Experts of a small language model.
Experts: 96 SwiGLU neurons an expert, 3 picks a token.
Below are experts of layer 3 (counted from 0) of a mixture-of-experts language model. Rows are named router (the router's row for the expert), gate (a neuron's input weights, with its number), up (a neuron's input weights, with its number) and show model dimensions 0-127. Each number is 128 + 24 x the weight over its row's rms, rounded and kept within 0 to 255.
After each expert's rows: "comes after" lists some tokens at least twice as common just before its tokens as in all text. This comes from a sample of Wikipedia text that the model never trained on. Tokens count by the router's weight.

# expert 18
router [ 49 170 140 148 146 122 123 143 153 138 129 107 161 128 112 119 123 141 139 160  90 108 149 138 101 148 103 113  97 174 126 127 109 119 125 106 141 147 134 157 141 156 152 149 129  98 113 142 142 134 132 147 178 112 117 120 140 130 128 120 179 142 123 100 134 170 165 142 101 144 173 105 125 120 120 133 139 136 151 133 139 107 143 148 134 118 116 103 137 128   9 133 109 161  96 136  81 135 141 100 118 120 115 100 108 132 145 141 146 127 139 151 143 159 113 142 141 144  94  99 127 100 123 142  84 122 130 148]
gate0 [ 93 142 129 107 159 144 112 135 148 113 137  78 156 153 109 140 108 194 143 115 118 102 118 122 122 131 126 157 101 109 142 172 126 120 101 124 180 111 168 152 145  87 145 127 156 116 112 186 118 105 172 121 145 114 160 117 115 124 128 167 123 131 150 156 135 161 137 121  94 128 178 114 143 135  89  98 131 151 126 143 126 130 146 148 137  99 126 124 142 149 110 150 109 135  70 156  98 137 110 115 144 141 117 129 116 164 123  68 157 143 124 147 103 147  87 128  97 181 117 115 155 146 140 116 129 129 123 175]
up0 [138 140 123 120 141 146 101 139 109 155 162  75 163 137 130 147 133 138 105 114 159 108 158 171 163 129 150 138 117 110 141 136  90 103 134 143 122 148 121 138 131 170 115 123 104 105 141 120 130 119 153 118 176  86 101  74 114 163 143 159 116 114 166 149 170 121 146 150 152 157 148 151 100 134 132 111 101  99 117 102 123 128 128 147 102 161 105 131 153  95 160 124  91 163 117 160 156 106 150 159 146 145  90 157 137 140 149 129 118 166 147 153 139 166  92 150 153  99  90 124 157 142 142  79 116 107 100 111]
comes after: "|", "| ", "\n", ")", "; ", "E"

# expert 3
router [ 77 163 139 172 107  91 142 108 137 117 149 111 135 109 148  86 111 147 112 147 122 113 145 126 187 125 112 110  86 107 116 131 145 134 167 135 171  91 100 168 122 132 126 124 140 132 123 134 156 132  91 112 141 112 101 142 145 108  96  93 137 102 142 136 132 161 142 120 133 134 139 111 123 154  87 125 112 162 137 113 117 125 130 145 145 122 125 151 131 132  20 111 136 153 136 109  83 139 121 105 136  88 127  97 115 111  79 142 178 123 131 113 151  96 113 126 133 141 112 139 166 115 108 114 122 133 108 168]
gate0 [115 159 150 134 108 124 159  99 115 108 155 186 130 112 138 100 127 147 124 132 152 110 149 118 127 155 128  92 140 125  88 111 158 144 108 160 106 109  90 177 115 112 102 105 120 143  92 116 119 118 122 117 140 118 131 124 138 105 103 112 135 132 133 151 102 142 117 162 110 145 133 146 139  94 122 119 117 103 141 103 105 119 100 184 100 125 122 103 133 160 128  89 145 155 179 112 145 131 180 158  81  97 150  88 121 181 114 159 117 117 121 124 126 142 165 120 105 107  77 138  88 179  94 148 126 126 121 170]
up0 [122 163 104  68 108 174 153 119 188 147 112 150 122 104 120 120 133 131 112 114 126 125 108 136 154 138 149 162 108 122 103  92 103  86 122  98 166 138 125 151 156 116 165 133  92 138  90  81 154 101  96 111 124 160 108 143 127 136 154 109 118 173 168 119  94 119 113 107 102 175 113 119 134 158 105 141  88 145 131 137  99 106 139 156  93 101 150 116 104 133 133 105 125 136 108 104 129 125 135 166 115 120 166 123 119 115 139 118 159 110 134 109 134 130 139 160  92 129 111 100 144  84 171 107 167 101 132 104]
comes after: "–", ".", "201", ",", "200", "202"

# expert 22
router [ 91 163 144 160 159 147 125 110 126 125 159  98 131 140 117 143 161 109 127 156 138 154 150 126 140 170  80 153  95 108 126 141 129 165 143  93 137 111 127 121 103 135 144 131 119 104 149 111 153 103 101 134 148 114 145 136 123 111 139 103 160 101 132 107 157 172 165 104 137 131 101 108 139 137 149 132 136 152  91 126 115 141 109 150 112 140 124 136 103 128   3 138 112 137 150 118  91 124 114 150 115  97 108 109 173 136 161 124 137 160 139 122 132 133  88 124 129 100  97 108 156 116  84 123 109 106 105 137]
gate0 [146 114 135 143 120 163 148  88 144 111 144 125 162 127 139 147 175  94 110 159 128 116 116 133 134  96 109 115 139 128 116 104 118 153  97 136 123 110 139 137 129 156 151 178  89  61 101 122 110 145 114 139 165 115 110 147 130 143 171 154 157 112  76 122 125 169 141 152 135 147 162 140 100 169 128 126 123 136  93  80 133 135 131 102 108  80 138 124 109 105 129 148 113 119 128 162 140 117 138 118 102 102 123 145 166 142 112 123 183 192 163 128 148 181 126 143 133 146 109 141 122  99  96 106  95 148 130 141]
up0 [160 123 133 109 150 123 137 143 143 129 152 109  95 113 114 114 160  73 151 100 182 159 130 155 154 178 119 156 131 122  93 146 102 137 146 140 105 107 104 140 146 168 111 138 146 148 117 164 167 134 126 131  89 117 140 113  97 124  63 133 114 129 106 109  94 139 105  78 172 135 119 119 107  98  95 125 151 111 117 114 117 128 139 151  88 143 100 112 122 122 113 108 156 175 102 146 149 158 149 138 133 141 114 147 144 121 118 140 105 150 134 100 103  79 134 138  91  79 105  98 173 139 107 113 164 122 137 124]
comes after: " ", "| ", "% ", "0 ", "201", "Con"

# expert 17
router [ 96 165 139 151 168 119 111 109 133  91 130 110 124 109 127 105 141 126 152 149 128 144 133 120 112 158 123 108 100 138 121 129 129 156 173 118 135  95 157 171 118 133  89 150 116 115 114 117 181 146 123 128 142 135 133 129 133 135 132  77 141 127 138 117 137 167 123 145 111 120 161  75 117 140 144 136 101 171 117 119 137  94 143 128 114 113 105 114 103 119  12 131 155 156 135 131 130 103 162 157 171  85 111 102 165 138 105 109 128 151 125 130 156 118 117 128 151 119  99 140 141 114  71 123 119 128 100 149]
gate0 [106 165 147 166 129 179 107 144 113 115 127 114 105  81 123  74 157 123 154 139 113 107 103 128 123 140 103 153 100  94  92 135  99 150 135 107 116 122 140 113 153 104 107 124 126 134 144  95 150 126  98 182 118 113 180 157 117 128 149 118 136  89  93 167 122 150 135 126 131 113 125 119 117 113 109 101 150 109 152 115 134 131 135  94 119 135  76 139 129 128  97 158 153 178 116 122 152 135 136 146 133 104 118 127 174 104 122 125  98 118 113  87 137  85 124 128 206 112 111 121 125 123  88  97 163 144 137 101]
up0 [126 102 125 102 106 104 176 122 154 178 149 143 122 128 131 125 111 133 137 121 120 126 138 127 126 123 174 137 161 148 129 110 163 151 162 135 158 128 146 132 149 155 120 129 201 160 147 121 107  94  89 125 136 123 125 111 154 143 122 101 132 147 103  91 119 103 146 152 127 134 127 118 161 143 165 118 173 140 135  67 155  84 121 121 114 123 130 143 145 105 126  93  93 121 160  74 103 136 155 120 122  97  96 143  91 149 183  97 141 148 141 121 121 151 149  84 128 128 128 124 166 128 115 135  68  97 135 109]
comes after: ".", "| ", ",", "8", "ac", "200"

# expert 6
router [ 72 171 145 150 134 122 165 136 142  87 103 109  83 110 137  97 136 135 112 137  93 105  94 113 110 155 120 132 121 161 155 119 107 159 162 162 148 117 123 164 131 125  99 109 153 120 125 112 127 157 145 106 109 158 105 135 104 123 166 132 200  78 109 123 106 124 122 147 114 126 118 118 104 134 125 129 104 148 113 118 117  99 141 149 128 129 146 112 125 150  30  98 108 155 141 133 111 119 113 123 152  81 136  59 126 113 149 116 146 158 114 120 147 152 131 132 123 132 115  97 156 135 115 138 102 126 123 122]
gate2 [127 148 127 133 150 119 109 130 133  89 126 125 118 135 105 122 162 160 112 118 117  88 142 102 141 142 113  95 100 123 141 133 122 126 180 113 149 126 102 143 163 142  89 111 112 138 128 110 120 104 148 128 130 171  96 149 137 187 169  89 194  99  91 177 129 138 134 149 140 197 115 110 142  97 115 116  99 123 116 155 114 108 189 175 125 126 133  97 139 152 119 155 126 137 108 112 129 128  97 119 155 112 103 129 159 110 141 127 135 110 138 112 175  95 113 121 104 112 117  93 145 100 111 104 160  94 135 142]
up2 [131 108 113 128 113 126 134 100 133 129 126 103 118 120 123 105 120 104 115 117 172 118 107 140 108  96  74 121  83 117 121 121 128 133 158 115  85  87 121 114 128 125 146 146  96 104 117 133 132 133 124 129 111  98 116 101 167 160 172 137 138  99 135 116 110 121  77 123 178 145 116 129 154 103 190 147 114  85 111 107  98 109 167 153  95 106 115 126 139  93 100 159 106 126 157 150 147 153 171 166  98 185 104 121 129 110 139 124 141 142 159  62 119 140 143 150 144  89 141 119 122 148 156 111 119 117 154 144]
comes after: "L", "R", "D", "K", "l", "Ch"

# expert 29
router [ 86 104 140 153 105 159 138 134 143 111 148 104  97 141 122  97 118 142  99 144 104 133 136 147  96 154 127 142 122 139 138 110 122 138 129 132 127 101 142 168 145 118 126 144 156 133 134 137 157 130 119 136 132 140 126 148 135 126 102 143 143  94 130 120 121 134 132 121 131 111 165 170 106 155 126 133 142 149 116 110 129 127 145 163 110 133  90 108 125 134   0 118 102 128 126 133 143 108 122 127 128 112 140  57 115 139 112 137 123 150 159 113 162 162 116 158 143 118 130 134 124 145 109 157  88 146 112 141]
gate2 [115 126 112 146  60 181 131 106 125 186 133 119 117 107 112 116 118 128 131 128 113 143  93 126 106 112  99 107 130 114  89  96 150 101 113  88 125  89 144 118 156  99 126  89 136  54 122 190 161 108  78 157 137 155 107 121 115 136 148 158 123 143 116 146 152 112 164 140 101 155 130 140 126 127 108 136 108 165 129  96 158 118 146 154 122 115 136 105 144 102 108 140 102 132 152 115 146 164 108 122 108 153 136  94 131 118 105  96 122 165 148 143 136 128 145 186 147 132 112 129 139 133 153 132 123 140 112 172]
up2 [110 161 168 114 159 118 150 113 100 134  93 122 148 101 117  91 102  56 161 144 121 112 101 114 131 114 104 127 140 130 169 141 101 121 118 132 122 111 107 101 123 157 136 140 152 170 131 145 133 181 147 124 154 133 131 140 152 121 143 100 125 151 104 113 123 143 116 139 154 112 113 100 109 192 116 106 142 134  97 125 152 145 131 119 144 123 140  86  93 157 165 121 156 163 140 141 148 148 150 145 168 140 141 119 179 109 182 155  92 135  95 111 123 163 152  95 136 153 125 152 129 112 118  83 139  92  96 123]
comes after: "K", "T", "N", "S", "Y", "k"

# expert 2
router [101 187 133 122  99 131 140  93 144 129 155 173 151 149 124  88 149 120 142 140 114 131 111 144 143 177  99 131  76  98 132 112 155 138 141 123 133  80 115 133 146 127 100 106 114 117 150 127 113 145 133 122 144 129 130 119 123 123 116 131 140 122 137 139 143 155 130 141 136 105 142 115  90 104 139  84 118 135 142 129 127 124 127 125 129 108  99 107 115 135  22 141 136 128 177 132 112 120 107 155 111  82  96  76 100 125 141 119 171 161 159 127 191 154  96 154 135 148 139 109 145 157 114 121 100 155 140 138]
gate0 [141 174 164 138 105 142 109  95 149 142 106 126 136 111 143 109 196 107 184 137 142 128 139 106 114 131  78 161 129  94 120 135 132 171 158 110 163 129 128 180 159 133 122 160 153 116 102 116 150 106 159 111 131 110 114 126 118 143 131 121 170 139 175 153 150 134 118 135 177  96 106 117  97 124 141 107 112 129 122  93  89 100  87 135 141 109 181 123 139 148 129 119 112 121 130 112 114 130 159 185  87 100 148 102 117 100 112 127 143 136 131 145 134 138 132 149 101 125 109  96 168 152 144 100 133 108 122 149]
up0 [130 107 115 101 141 125 168 151 131 124 126 127 116 122 157 180  88 143 204 133 103 169 131 156 125 127 154 120 135 126 128 121  91 108 144 141 150 128 129 131 119 143 131  90 130 146 135 119 118 126 108 115 134 136 130 169 162 146 131 114 102 111 133 105 139 110 143  88 117 116  98 150 120 115 175 138 123 128 129 102 138 198 137 156  96 142  70 100 113  57 115 113  85 162 134 153 159 170 118 147 134 139 158 127 138 144 161 153 116 137  95 130 137 134 153 142 144  93 139 130 125 123 161 136 186 141 100 156]
comes after: "| ", "(", "; ", ": ", "–", "N "

# expert 8
router [ 96 140 136 139 103 141 141 119 117  87 143 140 116 113  84  89 138 140 100 154 103 120 122 111  89 153 108 129  88 119 169 128  97 113 146 156 130  98 126 176 107 119  98 120 124 100 114 146 119 128 156 118 141 122 115 116 139 116 161 153 150 111 125 148 135 128 116 150 122 136 118  95 116 132 127 132 124 182 110 113 112  98 160 134 123 152 113 146 125 117   0 130 115 125 120 130 131 103 114 110 117  77 117 101 111 123 136 147 129 176 172 109 151 154 112 141 158 140 116 104 160 137 150 112 150 143 136 168]
gate2 [111 140 175 133  79 165  98  96 148 117 107 105 142 111 116 171 118 174 120 113 178 128 127  98 109 120 117 150 104 126 130 151 142 132 156 112 128 139 123 108 131 100 124 125 141  81  99 217 113 134 125 127 134 146  78 133 121 129 110 160 153 133 150 155 167 175 130 153 110 161 112 126 127 152  66 123 114 105  90 118 102 157 143 151 170 130 121 123 106 124 145 103 129 116 107 143 119 140 139 102 109 105 136 104 161 105 119 128 134 120 139 148 117 153  93 151  76 154 134 135 146 131 132 126  99  94  98 136]
up2 [125 138 132 119  98 143 109 112 144 127 203 174 128 129 112  75 108 136  98 119 125 112 118 145  78 129 133 136 119 122 127 156 111  89 179 117 163 122 119 153 120 144 148  86 126 112  88 119 139 120 140 132 157 135  94 128 138 155  98 132 127 131 132 130 150 134 166 103 115  67 126 161  79 137 147 154 133 128 121 107 107 142 102 159 141 134  98 138 151 177 160 120 107 134 108 115  70 162 118 116 121 131 118 122 187 100 111 124 141 144 173 158 134 146 133 141 128 167 136 130 129 113 146 122 100  80 126 165]
comes after: "B", "H", "D", "R", "G", "L"